From a checkpoint of a small mixture-of-experts model trained on Wikipedia.
Size: width 160, 62.9M parameters.
Below are experts of layer 3 (counted from 0) of a mixture-of-experts language model. Rows are named router (the router's row for the expert), gate (a neuron's input weights, with its number), up (a neuron's input weights, with its number), down (a neuron's output weights, with its number) and show model dimensions 0-159. Each number is 50 + 10 x the weight over its row's rms, rounded and kept within 0 to 99.
After each expert's rows: a language model's description of what the expert responds to; "comes after" lists some tokens at least twice as common just before its tokens as in all text. This comes from a sample of Wikipedia text that the model never trained on. Tokens count by the router's weight.

# expert 2
router:35 42 26 47 43 74 41 41 53 58 52 62 67 58 60 60 68 53 46 68 51 52 49 56 60 60 47 40 43 43 38 40 58 60 44 39 45 24 31 53 63 59 52 42 60 56 54 54 50 56 43 42 61 44 33 53 70 42 45 44 56 61 40 55 40 46 37 66 52 63 55 48 45 73 42 59 54 60 72 40 51 55 39 53 41 50 64 30 52 66 45 61 54 40 56 57 71 42 50 57 51 46 59 59 45 49 50 42 62 39 55 48 59 46 48 46 67 53 54 62 57 33 45 53 57 61 49 36 50 31 70 43 43 46 59 48 48 40 39 53 39 52 35 48 61 65 46 59 36 29 57 43 57 53 53 55 49 44 61 49
gate0:67 56 44 59 53 50 34 45 53 50 58 57 57 52 42 46 52 42 43 44 47 47 61 44 76 56 52 29 41 51 68 48 44 45 49 44 44 59 31 38 38 45 48 53 46 51 69 47 47 42 52 62 66 50 47 50 56 32 39 54 60 28 44 46 36 43 21 58 51 54 49 60 29 59 54 54 59 69 28 59 39 58 50 56 32 51 49 67 51 56 62 37 47 40 47 53 68 43 49 59 48 45 48 57 54 58 51 56 32 59 47 41 63 52 37 52 60 59 44 40 64 55 66 38 64 37 47 50 58 46 58 53 49 34 53 34 37 39 46 33 58 31 72 63 45 49 45 48 50 41 44 49 48 45 57 31 49 56 66 57
up0:35 49 52 45 45 37 43 48 41 42 51 53 39 41 57 33 38 81 63 50 47 55 45 43 30 47 44 40 62 50 44 73 53 53 56 57 65 28 43 44 62 43 43 55 58 43 53 51 40 41 49 44 60 63 61 40 64 53 58 43 42 76 68 68 50 52 61 64 49 55 54 44 64 42 58 55 42 43 44 40 43 47 44 46 34 67 40 55 41 54 54 50 44 49 39 56 45 46 41 67 59 50 42 42 68 41 55 55 42 48 48 54 43 49 58 59 62 45 45 55 43 57 46 41 33 55 53 48 61 44 40 29 46 57 62 49 55 72 58 54 62 75 63 57 58 71 56 55 39 61 36 60 51 65 46 53 45 34 36 41
down0:60 61 50 46 52 56 44 61 32 40 50 42 55 59 49 48 53 44 49 62 31 43 49 48 56 43 39 52 56 69 63 41 63 46 67 55 49 53 53 50 51 76 57 44 54 38 47 72 46 42 58 42 54 42 66 36 52 53 48 44 54 48 41 40 48 66 52 45 70 37 43 54 53 37 51 53 43 41 51 43 32 41 47 61 31 61 46 41 50 56 42 44 52 33 54 49 44 48 51 44 53 40 54 47 47 45 61 51 49 75 60 52 39 38 57 79 17 57 71 53 44 34 44 54 52 65 57 60 55 37 42 35 44 60 67 38 51 46 40 57 38 49 41 52 45 51 70 52 63 67 67 61 52 37 52 44 48 47 37 51
Description: Ordinal words and suffixes like first, second, 21st, 3rd, last, best, often before century, place, or aired.
comes after: "the ", "The ", "his ", "1", "s ", "2"

# expert 40
router:39 26 43 54 53 46 48 55 59 42 44 21 50 56 44 45 37 44 37 44 66 27 50 37 25 46 64 45 52 56 35 43 53 37 65 45 61 46 66 36 53 52 50 42 51 38 44 39 50 49 46 53 46 68 52 56 62 72 36 48 65 51 70 32 55 47 57 61 53 42 62 48 55 47 47 36 33 54 43 48 51 35 58 52 37 52 50 62 30 41 58 31 44 54 59 62 67 38 37 36 39 54 57 45 60 35 48 47 46 45 63 51 51 50 53 38 44 61 49 63 56 56 43 65 51 51 65 50 38 25 61 47 50 44 64 59 52 50 52 60 47 54 31 49 55 51 53 48 62 42 50 33 55 58 47 56 57 53 55 53
gate0:63 48 46 41 43 52 54 51 56 48 55 48 40 54 60 39 59 45 48 60 74 48 38 47 47 52 48 53 48 49 68 53 59 49 58 42 67 43 47 29 54 41 55 52 49 46 20 71 58 54 64 64 63 69 57 31 56 33 60 49 60 51 56 65 35 46 56 48 54 54 39 60 48 43 46 62 37 55 71 54 68 28 47 48 62 45 58 55 56 41 43 53 29 55 46 55 57 56 54 57 56 52 54 55 50 40 50 39 53 39 45 58 38 54 67 53 44 62 74 67 51 57 56 44 36 58 71 45 45 54 55 73 55 59 40 64 57 62 67 52 49 40 53 49 60 59 48 59 41 60 59 58 45 63 56 47 42 47 67 70
up0:41 54 57 70 54 44 53 46 40 60 56 59 62 64 31 55 56 58 62 49 43 45 60 51 49 44 48 39 55 34 50 40 47 70 36 55 23 51 51 65 46 53 48 39 57 48 69 40 41 38 43 32 46 47 47 67 35 38 54 38 33 29 41 36 51 53 45 56 54 40 38 55 63 60 59 32 69 49 50 70 48 51 59 48 44 52 20 46 36 52 45 39 52 51 46 54 39 48 38 51 61 59 59 45 46 32 43 56 42 58 34 62 65 46 41 53 55 45 31 46 56 54 61 59 70 38 34 46 52 48 54 36 46 54 47 41 24 41 55 44 51 53 47 51 40 51 40 51 38 57 35 43 47 49 49 40 52 53 47 39
down0:48 48 52 38 33 66 62 53 61 61 59 58 44 44 64 46 65 58 61 48 44 52 58 34 38 45 42 50 33 47 43 60 34 66 60 58 61 70 54 27 54 41 61 41 44 50 63 72 36 39 59 53 59 46 70 62 39 41 50 55 51 31 51 53 41 49 58 63 52 57 43 55 45 39 38 51 39 53 24 60 58 49 60 56 48 50 66 59 46 41 59 69 47 54 32 54 55 46 35 44 48 35 44 50 44 39 38 62 53 38 65 52 50 53 50 49 31 37 45 51 48 36 61 40 47 55 55 45 44 68 48 53 63 41 49 41 51 34 48 62 47 57 49 54 67 48 51 54 50 47 72 43 52 49 46 30 42 54 74 41
Description: Day numbers, year endings and stats in tables and date ranges, such as 27 May, 193-7, goals or apps columns.
comes after: "| ", ".", "–", ":", ": ", "/ "

# expert 50
router:46 66 50 64 42 33 34 44 59 45 34 40 41 58 55 28 43 49 33 47 45 54 54 43 66 49 51 43 49 75 47 53 52 44 63 51 69 42 42 48 59 37 59 36 66 57 58 54 47 43 54 63 56 49 63 46 42 57 46 46 42 43 54 61 36 61 61 43 61 55 58 71 30 53 60 57 61 35 42 52 48 52 55 51 58 42 45 36 36 44 56 61 58 56 50 56 50 67 46 69 47 73 33 57 46 37 44 56 46 44 41 57 53 43 57 42 52 61 54 45 68 63 52 31 42 58 45 39 59 52 66 55 35 56 50 65 31 41 39 43 45 49 41 59 64 42 44 38 66 52 66 44 52 54 60 70 45 60 44 42
gate0:59 47 48 61 59 39 34 64 49 52 46 46 53 36 45 53 50 52 56 46 39 47 57 65 55 38 41 60 42 51 63 29 58 60 62 41 72 54 56 41 50 45 71 56 46 40 62 49 48 46 60 73 35 47 49 54 54 61 38 34 30 51 43 46 52 69 55 44 55 46 60 54 48 38 54 35 61 50 42 62 66 39 40 39 65 63 59 43 44 56 56 50 33 43 28 48 39 43 43 48 64 41 58 45 58 39 59 39 63 42 68 47 53 54 53 56 64 48 47 38 65 52 43 30 41 45 57 58 57 56 49 42 36 53 49 47 66 53 79 41 51 51 46 61 62 52 59 33 56 60 67 72 65 43 56 58 50 46 52 47
up0:42 39 41 39 47 63 72 29 36 43 47 43 35 50 39 55 47 37 64 35 41 66 68 64 51 49 37 55 42 58 41 49 59 54 48 71 50 32 41 38 63 47 46 41 43 56 50 59 53 50 53 51 48 45 44 63 39 56 58 50 44 55 60 35 58 52 49 54 49 57 36 53 38 43 45 50 40 39 47 49 60 48 41 29 60 39 44 65 48 63 53 51 69 27 55 67 33 44 56 44 42 48 50 62 30 27 47 61 41 51 49 61 64 57 48 44 42 47 69 35 59 49 45 35 47 65 53 48 44 46 43 42 56 50 50 56 55 61 44 59 61 34 39 33 37 66 42 47 56 58 58 73 62 61 46 50 48 44 45 45
down0:66 66 50 55 46 51 48 43 49 62 46 55 54 39 72 31 31 43 33 57 40 60 44 57 51 43 34 35 33 51 46 43 51 45 59 53 59 52 50 55 54 52 57 48 43 51 43 34 75 54 43 51 47 60 45 58 64 38 51 50 42 37 62 45 61 47 52 50 60 47 38 58 50 33 64 24 71 67 43 60 68 48 54 55 62 53 53 62 70 59 49 68 79 60 53 59 40 44 42 48 58 38 38 27 43 55 56 52 46 18 43 60 46 51 48 34 50 51 58 40 51 45 55 46 40 51 52 59 48 66 40 49 46 56 43 46 57 53 46 51 55 54 42 46 70 59 47 41 45 45 69 50 60 49 53 50 42 38 53 46
Description: Capital letters and numbers inside acronyms, model names and codes, such as US, RT60, SW40, CIN, 400.
comes after: "-", "(", "the ", "$", ",", "A"

# expert 35
router:27 41 36 51 48 52 50 67 56 55 65 44 61 57 28 67 38 53 52 46 65 47 61 46 41 58 40 46 50 55 37 57 50 39 68 61 54 42 59 32 53 53 54 55 61 45 68 32 50 63 41 56 61 48 54 51 31 36 58 39 65 46 40 58 49 49 51 62 46 41 60 45 42 31 35 40 36 63 32 56 53 35 48 40 35 55 36 50 57 33 56 55 47 60 58 48 61 38 47 54 46 52 53 51 44 60 50 54 51 63 65 47 46 46 56 35 58 36 55 42 63 26 43 56 51 59 52 58 50 38 52 43 38 40 55 47 32 52 42 40 42 56 59 56 57 69 60 67 50 40 58 70 40 41 34 60 57 60 64 41
gate3:66 72 65 62 50 51 60 57 54 56 45 57 48 46 47 54 36 63 64 53 51 52 76 40 50 70 34 62 57 33 54 42 59 18 51 48 49 53 56 37 42 48 49 43 47 38 42 40 44 47 59 35 66 40 51 44 54 54 50 42 41 50 62 57 39 37 64 38 52 52 51 42 47 42 51 59 38 58 49 59 42 63 49 39 54 57 64 29 62 40 39 59 39 54 48 53 43 82 45 47 49 40 43 58 49 75 46 77 47 61 44 46 48 62 44 58 50 48 44 54 49 63 45 51 52 65 42 60 44 65 43 54 43 40 54 63 60 67 44 52 41 37 63 42 39 58 46 51 58 38 39 43 61 51 61 55 52 42 55 59
up3:50 42 27 59 57 48 41 57 60 42 44 67 39 55 42 56 47 46 39 49 42 41 42 44 33 36 41 33 55 53 81 60 52 59 72 40 61 54 52 37 57 53 51 40 65 47 49 34 38 42 38 60 52 41 71 54 35 50 72 46 45 58 51 73 41 58 50 60 46 51 60 41 34 48 50 54 42 34 57 53 54 51 50 64 56 41 33 46 53 43 61 77 42 55 37 61 55 53 58 66 37 54 63 45 39 55 51 52 60 51 61 53 44 55 50 39 43 43 40 56 37 50 61 46 48 42 38 42 60 49 48 45 54 56 30 42 51 43 47 53 50 53 49 47 42 45 58 52 60 19 64 48 30 55 49 48 58 67 49 52
down3:54 53 55 59 33 36 60 60 46 54 59 30 55 49 49 35 63 61 65 41 42 51 50 51 59 58 42 59 38 50 49 62 52 66 41 55 43 40 39 71 52 31 43 39 54 49 41 41 54 66 43 60 70 43 64 54 47 63 61 54 66 63 37 52 68 31 61 45 62 39 44 61 63 41 48 70 54 49 35 59 64 50 54 52 60 45 59 42 44 44 36 35 71 42 63 43 57 65 45 52 47 41 42 52 63 58 46 49 39 41 45 64 62 50 47 37 63 38 62 59 57 57 46 38 36 53 70 45 38 62 52 44 45 47 65 42 44 55 50 55 40 55 63 51 67 32 49 53 69 49 37 52 47 49 44 58 39 58 50 60
Description: Single final digits or small numbers ending a cell in sports and statistics tables, before a pipe, such as 1, 2, 0.
comes after: "| ", "–", "201", ".", "200", "202"

# expert 3
router:56 41 52 53 53 48 55 46 60 48 32 55 57 27 72 40 47 38 44 62 47 59 32 51 37 47 36 38 51 35 28 45 56 49 58 29 30 28 68 52 57 50 56 47 35 58 72 61 52 56 49 31 46 63 43 48 60 58 50 47 48 44 59 48 52 49 49 43 58 44 48 43 44 52 68 50 40 55 60 68 36 45 51 41 33 37 55 80 60 49 54 46 48 47 49 42 59 55 50 46 49 57 50 53 42 51 45 62 69 58 45 38 48 43 46 48 67 60 61 65 41 75 50 57 64 62 38 47 46 43 47 37 35 55 43 41 64 62 56 42 56 53 36 48 56 38 60 52 47 48 26 45 46 55 43 62 44 58 47 42
gate0:43 32 47 49 48 52 53 42 45 47 58 57 34 46 72 60 32 74 60 48 55 46 42 58 52 41 41 48 45 55 29 53 42 66 66 38 45 36 49 43 51 27 36 39 61 40 57 68 46 51 51 54 59 50 31 46 54 63 51 54 45 46 50 50 52 37 59 43 49 49 51 46 45 44 50 58 60 59 47 44 57 29 35 49 54 55 47 63 45 57 33 52 40 55 45 50 48 53 47 64 57 46 58 40 48 37 44 47 49 45 46 62 56 38 50 55 54 53 42 41 45 57 64 61 43 56 51 45 39 25 41 58 46 43 29 62 67 55 46 34 47 48 38 53 48 60 28 34 86 56 32 55 67 42 48 42 46 41 61 65
up0:45 42 47 38 42 43 40 51 41 58 50 52 43 56 35 56 36 53 47 61 42 46 55 49 50 44 46 52 54 52 43 45 47 48 59 43 78 46 50 51 64 44 67 40 26 36 44 55 39 40 60 75 45 39 55 52 75 47 34 53 51 35 56 54 42 53 40 67 50 52 38 43 42 21 57 37 60 53 49 48 49 41 47 66 56 43 49 73 44 68 40 57 63 38 48 34 61 54 46 49 55 59 55 60 52 53 43 45 58 43 48 47 60 47 51 46 44 51 45 62 45 66 50 31 56 47 35 44 55 45 45 68 43 54 45 56 58 43 55 45 33 44 53 73 42 55 58 51 59 53 59 66 73 41 53 46 19 45 56 44
down0:66 52 53 34 56 52 37 30 40 52 63 62 50 60 48 48 56 76 41 36 36 46 53 58 64 45 49 47 56 54 52 57 65 52 50 62 49 55 59 57 43 53 33 45 57 48 41 60 60 31 40 33 51 63 43 54 43 50 50 54 40 58 62 39 67 50 53 44 34 56 65 57 46 37 36 57 46 46 71 40 50 62 37 56 60 49 54 40 74 57 46 45 45 44 63 40 52 43 65 47 51 39 55 67 55 53 52 61 45 66 53 45 57 40 48 50 46 57 49 47 59 67 54 63 53 39 65 52 43 32 50 38 59 50 54 38 47 55 46 68 56 53 41 46 48 47 31 67 40 45 42 43 72 60 55 51 83 49 58 71
Description: Adjectives and role nouns before a head noun in biographies, such as general manager, small town, graduate of, senior.
comes after: "a ", "the ", "and ", "American ", "(", "-"

# expert 34
router:51 66 36 43 49 69 49 40 34 56 58 41 44 67 40 64 41 55 65 37 54 52 60 51 50 34 58 43 62 40 46 61 57 40 46 52 51 47 42 45 50 58 38 37 61 46 43 71 54 54 49 45 48 33 42 58 42 48 49 50 47 48 69 61 46 66 47 48 40 33 46 44 48 34 33 44 51 66 37 58 59 53 58 51 45 43 66 47 44 46 59 66 57 47 30 48 38 62 63 33 64 49 48 60 74 51 57 38 43 52 20 34 37 36 56 68 61 50 58 62 52 37 41 59 34 45 43 46 43 52 37 57 59 58 53 44 55 35 43 37 60 50 50 61 47 53 38 46 45 61 42 60 42 59 32 61 46 51 46 59
gate3:51 41 38 55 65 53 46 45 48 43 48 32 49 33 26 55 52 61 50 32 52 56 44 38 47 48 52 68 50 59 51 69 60 60 51 55 68 36 53 46 55 59 51 39 61 50 67 39 62 43 37 57 38 50 62 40 55 53 45 48 56 47 46 50 49 49 54 69 47 51 57 23 34 49 47 59 49 55 53 45 49 52 37 45 58 55 70 55 68 45 53 53 59 44 51 44 72 47 61 33 58 46 56 44 59 41 59 67 56 45 48 20 58 48 56 45 42 67 67 56 60 62 55 63 55 38 54 41 64 53 52 46 50 47 40 46 59 56 63 40 49 45 50 37 47 52 60 49 41 48 72 29 21 59 43 42 53 53 53 31
up3:50 46 40 48 61 65 54 63 38 46 48 16 62 43 28 39 66 63 30 35 58 44 44 51 29 40 48 61 51 53 39 63 64 59 53 50 65 37 49 58 54 50 50 45 43 49 65 50 52 42 43 61 48 40 59 48 59 43 49 41 72 44 55 58 51 45 52 61 50 50 48 33 44 50 52 59 50 46 48 47 51 51 49 55 55 70 59 49 52 46 55 54 40 43 50 43 51 45 69 31 48 44 54 50 66 48 60 75 57 42 52 21 54 46 59 55 57 58 59 49 67 62 55 59 40 49 51 29 59 68 47 48 56 52 42 35 47 54 67 54 48 59 66 38 49 58 55 51 42 37 72 30 46 50 49 46 48 51 63 32
down3:31 48 47 29 38 54 40 52 66 36 59 83 28 63 42 47 25 32 49 60 49 39 56 49 34 47 59 56 41 51 46 51 57 44 51 42 49 59 60 46 51 49 55 33 71 48 31 57 38 48 45 58 49 43 54 46 55 52 48 43 57 49 48 47 40 70 58 66 64 40 38 52 57 67 42 52 61 52 39 35 63 39 48 48 36 40 39 60 53 39 52 63 53 45 59 56 57 56 54 63 60 70 47 52 38 50 54 36 54 50 58 47 38 55 57 38 61 54 60 34 34 60 43 41 37 55 38 41 38 65 43 58 55 44 50 47 32 54 48 56 59 46 49 65 59 49 46 63 59 72 42 47 62 62 40 58 48 49 49 51
Description: The word the, mostly right after a preposition or verb in running prose, as in loyalty to the, into the cave.
comes after: "of ", "in ", "to ", "for ", "from ", "with "

# expert 60
router:36 57 55 47 43 62 37 46 44 60 63 40 40 53 40 70 41 52 44 48 45 55 56 52 68 40 49 42 58 46 63 62 54 43 67 52 48 51 34 35 36 42 40 32 74 66 51 51 42 58 54 54 47 48 52 50 39 43 56 33 64 49 56 59 45 49 54 36 43 41 47 37 43 32 44 55 60 49 39 42 41 51 66 45 51 42 51 30 30 39 58 65 51 45 55 71 32 50 75 65 38 39 65 61 39 48 53 46 72 51 42 47 45 29 58 63 52 29 49 58 55 54 49 33 52 38 58 45 53 50 41 41 41 45 62 42 37 42 43 49 50 59 50 54 62 50 50 55 45 45 36 58 47 61 35 60 56 42 38 59
gate3:49 46 56 37 48 46 75 57 56 44 42 68 56 54 60 71 58 42 43 47 49 40 34 75 63 46 48 61 56 70 48 38 53 31 49 63 43 64 48 38 51 45 43 52 50 50 35 63 53 46 45 53 64 54 56 49 36 58 55 44 43 44 50 55 44 51 57 40 48 49 44 36 36 35 34 59 72 44 43 56 60 59 55 57 50 56 50 45 40 67 59 35 44 61 41 44 43 57 56 53 37 62 49 58 62 58 56 52 56 62 39 58 60 59 54 36 52 38 39 45 55 48 53 56 75 60 53 57 40 50 49 53 41 47 40 44 49 59 44 30 52 60 72 36 43 50 51 57 52 51 63 57 66 56 40 53 80 49 64 73
up3:58 44 55 37 49 50 47 48 48 45 41 50 52 63 49 70 59 25 36 63 48 35 57 64 56 47 35 58 68 64 47 41 64 55 38 63 67 74 49 61 40 51 36 43 60 65 45 62 47 48 56 35 52 45 63 51 32 44 40 47 61 42 62 61 46 67 32 45 43 55 48 56 42 34 43 47 63 57 44 51 62 58 57 54 58 46 60 53 52 55 54 52 39 61 38 46 55 61 52 57 50 57 56 57 64 48 48 50 65 55 37 51 59 62 55 48 49 32 39 52 48 55 57 72 66 64 45 63 52 47 49 57 55 38 54 54 57 56 47 16 53 47 57 51 58 61 53 49 33 58 59 81 58 38 46 53 56 49 61 52
down3:44 55 31 58 47 60 50 50 44 55 49 64 38 56 49 61 61 47 48 63 62 52 53 47 37 54 72 66 53 45 62 44 51 46 61 63 42 36 49 59 64 48 62 43 44 62 59 52 67 45 52 65 50 40 46 48 74 53 47 49 48 58 59 37 59 46 59 43 48 54 70 41 74 64 63 47 54 46 22 41 43 50 64 53 44 52 31 52 46 55 48 54 59 50 54 47 56 62 61 45 42 41 57 63 48 48 60 45 45 49 30 31 54 45 62 64 50 36 65 53 58 53 36 33 55 41 69 59 57 58 49 39 40 41 42 67 64 51 51 39 39 58 65 47 42 51 47 61 58 37 55 45 68 72 65 38 49 45 39 57
Description: The article the (sometimes their, its) right after prepositions like of, in, at, often before first, same, final.
comes after: "of ", "in ", "at ", "to ", "on ", "for "

# expert 27
router:47 42 41 47 44 59 66 52 53 46 44 40 42 41 41 50 44 53 56 45 39 41 49 46 48 41 49 50 60 35 47 39 29 49 51 50 39 41 43 51 58 49 55 53 47 49 52 56 44 41 28 65 48 56 41 56 46 50 63 32 63 62 57 55 59 56 28 60 37 44 40 44 51 48 54 35 56 68 58 39 51 32 58 64 50 47 52 50 38 54 56 53 45 32 48 50 39 43 60 55 42 34 71 25 44 37 62 51 63 43 54 60 36 49 48 59 63 39 60 48 66 40 36 44 43 40 42 45 59 65 35 26 65 48 39 31 57 67 46 44 45 34 44 50 50 24 42 41 52 42 40 60 42 62 45 45 55 55 36 73
gate0:56 40 42 51 70 39 44 47 50 45 47 46 52 59 63 41 54 64 63 61 42 52 60 53 59 41 35 55 42 57 53 43 73 75 35 31 64 42 52 38 45 55 56 46 45 49 51 42 52 62 41 49 54 48 49 66 51 47 39 49 31 58 58 46 50 68 59 32 46 48 75 45 36 23 37 43 60 32 67 47 53 54 45 51 58 58 57 47 57 47 48 39 44 77 50 41 60 66 41 47 50 51 50 52 66 42 43 58 44 51 55 40 41 61 60 38 57 53 51 63 43 55 51 64 54 54 64 57 48 70 42 54 49 50 69 44 61 52 37 64 52 74 37 44 52 45 57 55 43 42 58 55 67 51 48 56 62 65 58 58
up0:63 51 44 48 46 59 47 53 63 60 47 58 15 51 63 34 58 45 51 72 22 35 59 52 48 43 64 60 66 55 75 35 51 62 55 51 33 23 61 51 68 49 67 50 48 56 56 56 53 58 62 49 45 47 61 59 38 50 37 40 43 47 58 54 55 52 68 45 50 49 57 47 51 61 54 47 57 54 53 58 43 46 48 57 56 54 43 56 55 50 50 36 48 35 50 52 55 72 50 44 57 43 52 38 51 51 55 35 63 52 68 47 50 36 42 47 45 59 49 58 35 57 52 60 68 70 53 43 48 37 51 47 47 66 62 40 44 68 46 53 59 62 49 49 67 49 47 45 71 61 38 55 67 53 57 57 57 58 45 48
down0:65 44 40 24 42 59 40 48 55 45 51 62 46 37 47 32 43 47 39 74 37 36 48 45 57 54 55 50 45 63 51 49 59 49 54 46 29 35 62 50 44 61 50 56 42 57 49 55 61 52 59 27 55 58 50 67 47 51 28 41 48 40 50 57 55 53 54 33 45 62 77 39 47 67 51 46 62 55 55 45 38 41 37 45 50 49 55 63 48 34 65 39 30 59 48 39 48 56 49 53 54 36 49 58 48 43 47 41 61 59 44 33 48 53 58 45 46 39 42 62 52 56 49 67 57 55 67 50 41 51 53 50 36 57 63 47 59 53 41 58 54 48 52 55 62 54 67 49 52 68 56 50 69 48 60 46 78 54 24 45
Description: Opening quotation marks before titles and nicknames, plus the or his after prepositions, such as of the, "Power of.
comes after: "of ", "in ", "as ", "for ", "at ", "). "

# expert 59
router:55 40 50 58 46 51 58 47 60 44 40 62 52 55 49 47 34 57 44 51 47 43 29 61 58 49 32 58 41 49 39 55 36 30 38 41 54 44 51 57 36 45 50 42 59 38 57 68 41 46 48 55 51 64 43 47 59 61 43 57 61 29 42 44 47 51 54 39 59 48 49 59 81 40 30 52 50 58 59 55 41 44 55 49 58 40 35 52 63 54 76 53 40 48 30 53 57 56 74 68 50 65 38 39 44 28 46 40 66 56 63 54 71 66 57 59 52 52 45 58 54 55 49 59 34 40 56 45 62 61 57 57 71 41 55 57 38 49 57 43 41 48 45 53 48 38 46 54 54 39 58 57 41 44 52 59 48 73 62 54
gate3:51 62 60 54 53 56 45 53 49 46 45 52 75 62 60 47 50 67 45 34 34 49 35 62 60 41 44 50 41 55 20 52 57 66 42 38 27 32 31 52 40 50 46 38 44 41 65 51 43 55 40 35 48 52 51 54 47 46 38 68 44 53 53 41 35 63 41 45 54 59 45 60 73 50 59 59 39 53 41 42 54 38 59 61 52 60 64 65 49 51 58 45 73 34 41 54 50 45 46 63 54 56 49 41 45 66 49 65 37 58 44 57 58 70 56 60 45 51 53 42 32 59 57 49 40 50 61 47 41 48 50 49 56 55 72 71 49 52 46 41 54 64 31 55 59 48 53 51 60 69 51 44 40 48 57 50 51 66 55 53
up3:37 59 40 34 44 42 67 42 48 45 49 60 34 43 48 50 48 52 66 59 64 58 60 52 53 54 50 33 48 63 73 25 47 25 69 50 49 61 62 57 45 53 58 61 47 60 37 52 54 62 55 39 50 41 47 54 49 54 58 52 47 65 37 64 74 52 49 36 48 51 43 40 26 60 55 46 72 55 61 38 51 63 40 33 54 51 38 58 53 55 45 55 43 56 63 36 42 54 48 40 54 42 53 48 51 25 51 47 64 43 54 53 41 44 46 46 62 54 44 33 68 47 58 44 61 38 41 51 48 54 47 56 50 47 35 46 85 55 38 61 47 45 60 43 50 62 53 53 47 46 40 51 59 42 52 45 66 40 55 39
down3:46 38 63 49 56 61 57 45 45 35 53 40 44 42 49 37 56 62 70 36 42 43 60 57 41 47 31 64 59 61 48 62 52 47 66 47 62 55 64 51 51 39 46 40 51 34 54 44 50 40 37 60 50 64 46 79 32 54 65 44 41 47 57 45 42 39 44 38 49 50 46 44 58 53 47 54 33 34 57 68 61 52 46 59 51 41 45 48 57 46 44 46 47 54 56 56 48 51 40 55 39 44 42 49 24 58 51 70 42 37 47 48 41 50 37 32 49 63 44 42 54 65 52 62 69 49 49 29 55 52 51 13 53 45 53 50 64 53 60 45 65 43 43 25 47 48 39 46 63 64 51 50 36 61 40 51 55 47 55 48
Description: Periods ending sentences and list items, and decimal or abbreviation points in numbers, such as 5.6, 1:14.48, a.k.a.
comes after: "U", "0", "1", "2", "3", "4"

# expert 46
router:42 41 69 47 51 32 47 43 56 54 55 55 49 46 38 78 48 52 53 61 63 62 47 45 54 48 45 36 48 43 35 59 50 54 43 46 39 73 46 54 43 43 62 54 55 51 34 41 43 47 52 48 57 56 47 64 45 47 38 53 55 62 52 51 46 37 66 29 61 40 54 51 70 48 43 48 39 33 56 37 59 44 63 53 44 57 44 46 71 29 46 51 55 62 49 38 60 67 42 57 37 44 51 28 40 33 45 50 28 40 67 44 51 49 27 56 49 68 34 59 55 50 32 38 44 63 66 49 60 58 47 44 59 59 47 58 44 51 63 56 49 48 51 30 48 53 54 65 67 50 45 67 45 48 31 46 54 54 54 53
gate0:51 28 59 61 51 44 52 24 71 45 51 44 61 47 53 50 52 57 50 50 41 41 58 53 36 50 60 37 48 41 57 53 42 44 44 37 55 39 61 62 41 40 47 50 45 63 68 28 44 50 40 44 52 60 43 37 60 67 26 56 73 60 61 49 43 43 33 60 53 51 48 58 50 57 59 58 46 56 64 49 70 66 52 46 59 63 66 32 59 45 57 48 50 63 47 37 53 49 49 49 53 66 41 46 36 42 36 55 37 55 74 47 55 50 50 49 53 50 47 54 58 50 47 48 29 50 34 46 63 70 47 49 63 61 48 44 50 28 50 40 46 27 51 46 62 53 60 38 53 45 35 52 27 47 53 53 52 57 41 50
up0:59 29 54 54 48 50 43 26 55 43 61 44 75 55 55 52 52 58 67 46 33 44 46 58 57 46 69 47 61 43 59 51 44 30 39 44 58 23 52 53 34 44 51 45 49 49 69 36 46 53 55 44 46 64 40 37 62 58 32 69 70 64 59 42 57 60 47 49 57 51 55 62 42 60 64 49 46 50 54 51 65 55 49 42 56 68 61 45 51 59 53 49 55 59 35 34 60 58 55 51 63 66 45 50 37 47 34 59 44 48 66 37 52 38 51 50 47 63 44 55 50 51 46 40 47 43 42 34 65 57 40 44 53 56 51 41 51 33 40 50 42 33 51 58 56 43 47 42 61 50 35 43 35 46 56 46 46 74 46 32
down0:30 59 50 43 30 58 60 59 29 51 50 44 28 48 64 55 33 39 53 69 47 45 48 41 51 50 52 58 49 45 32 41 69 43 59 47 59 73 68 48 45 49 67 59 49 64 46 60 48 56 62 74 37 71 51 61 50 43 63 37 45 50 52 65 50 46 51 53 36 64 45 42 49 50 57 68 49 52 49 50 38 39 58 67 49 63 59 62 41 51 45 51 64 44 49 55 68 52 33 52 48 50 61 47 46 70 47 33 52 49 44 60 58 60 46 58 71 50 71 57 42 62 56 48 51 44 58 24 60 50 53 60 46 51 50 47 50 41 54 45 53 60 60 57 57 57 46 60 44 52 56 40 49 56 50 70 62 42 64 54
Description: Main verbs right after an article's subject, mostly is, was, are, has, as in opening definitions like X is a song.
comes after: "It ", ") ", "it ", "He ", "which ", "There "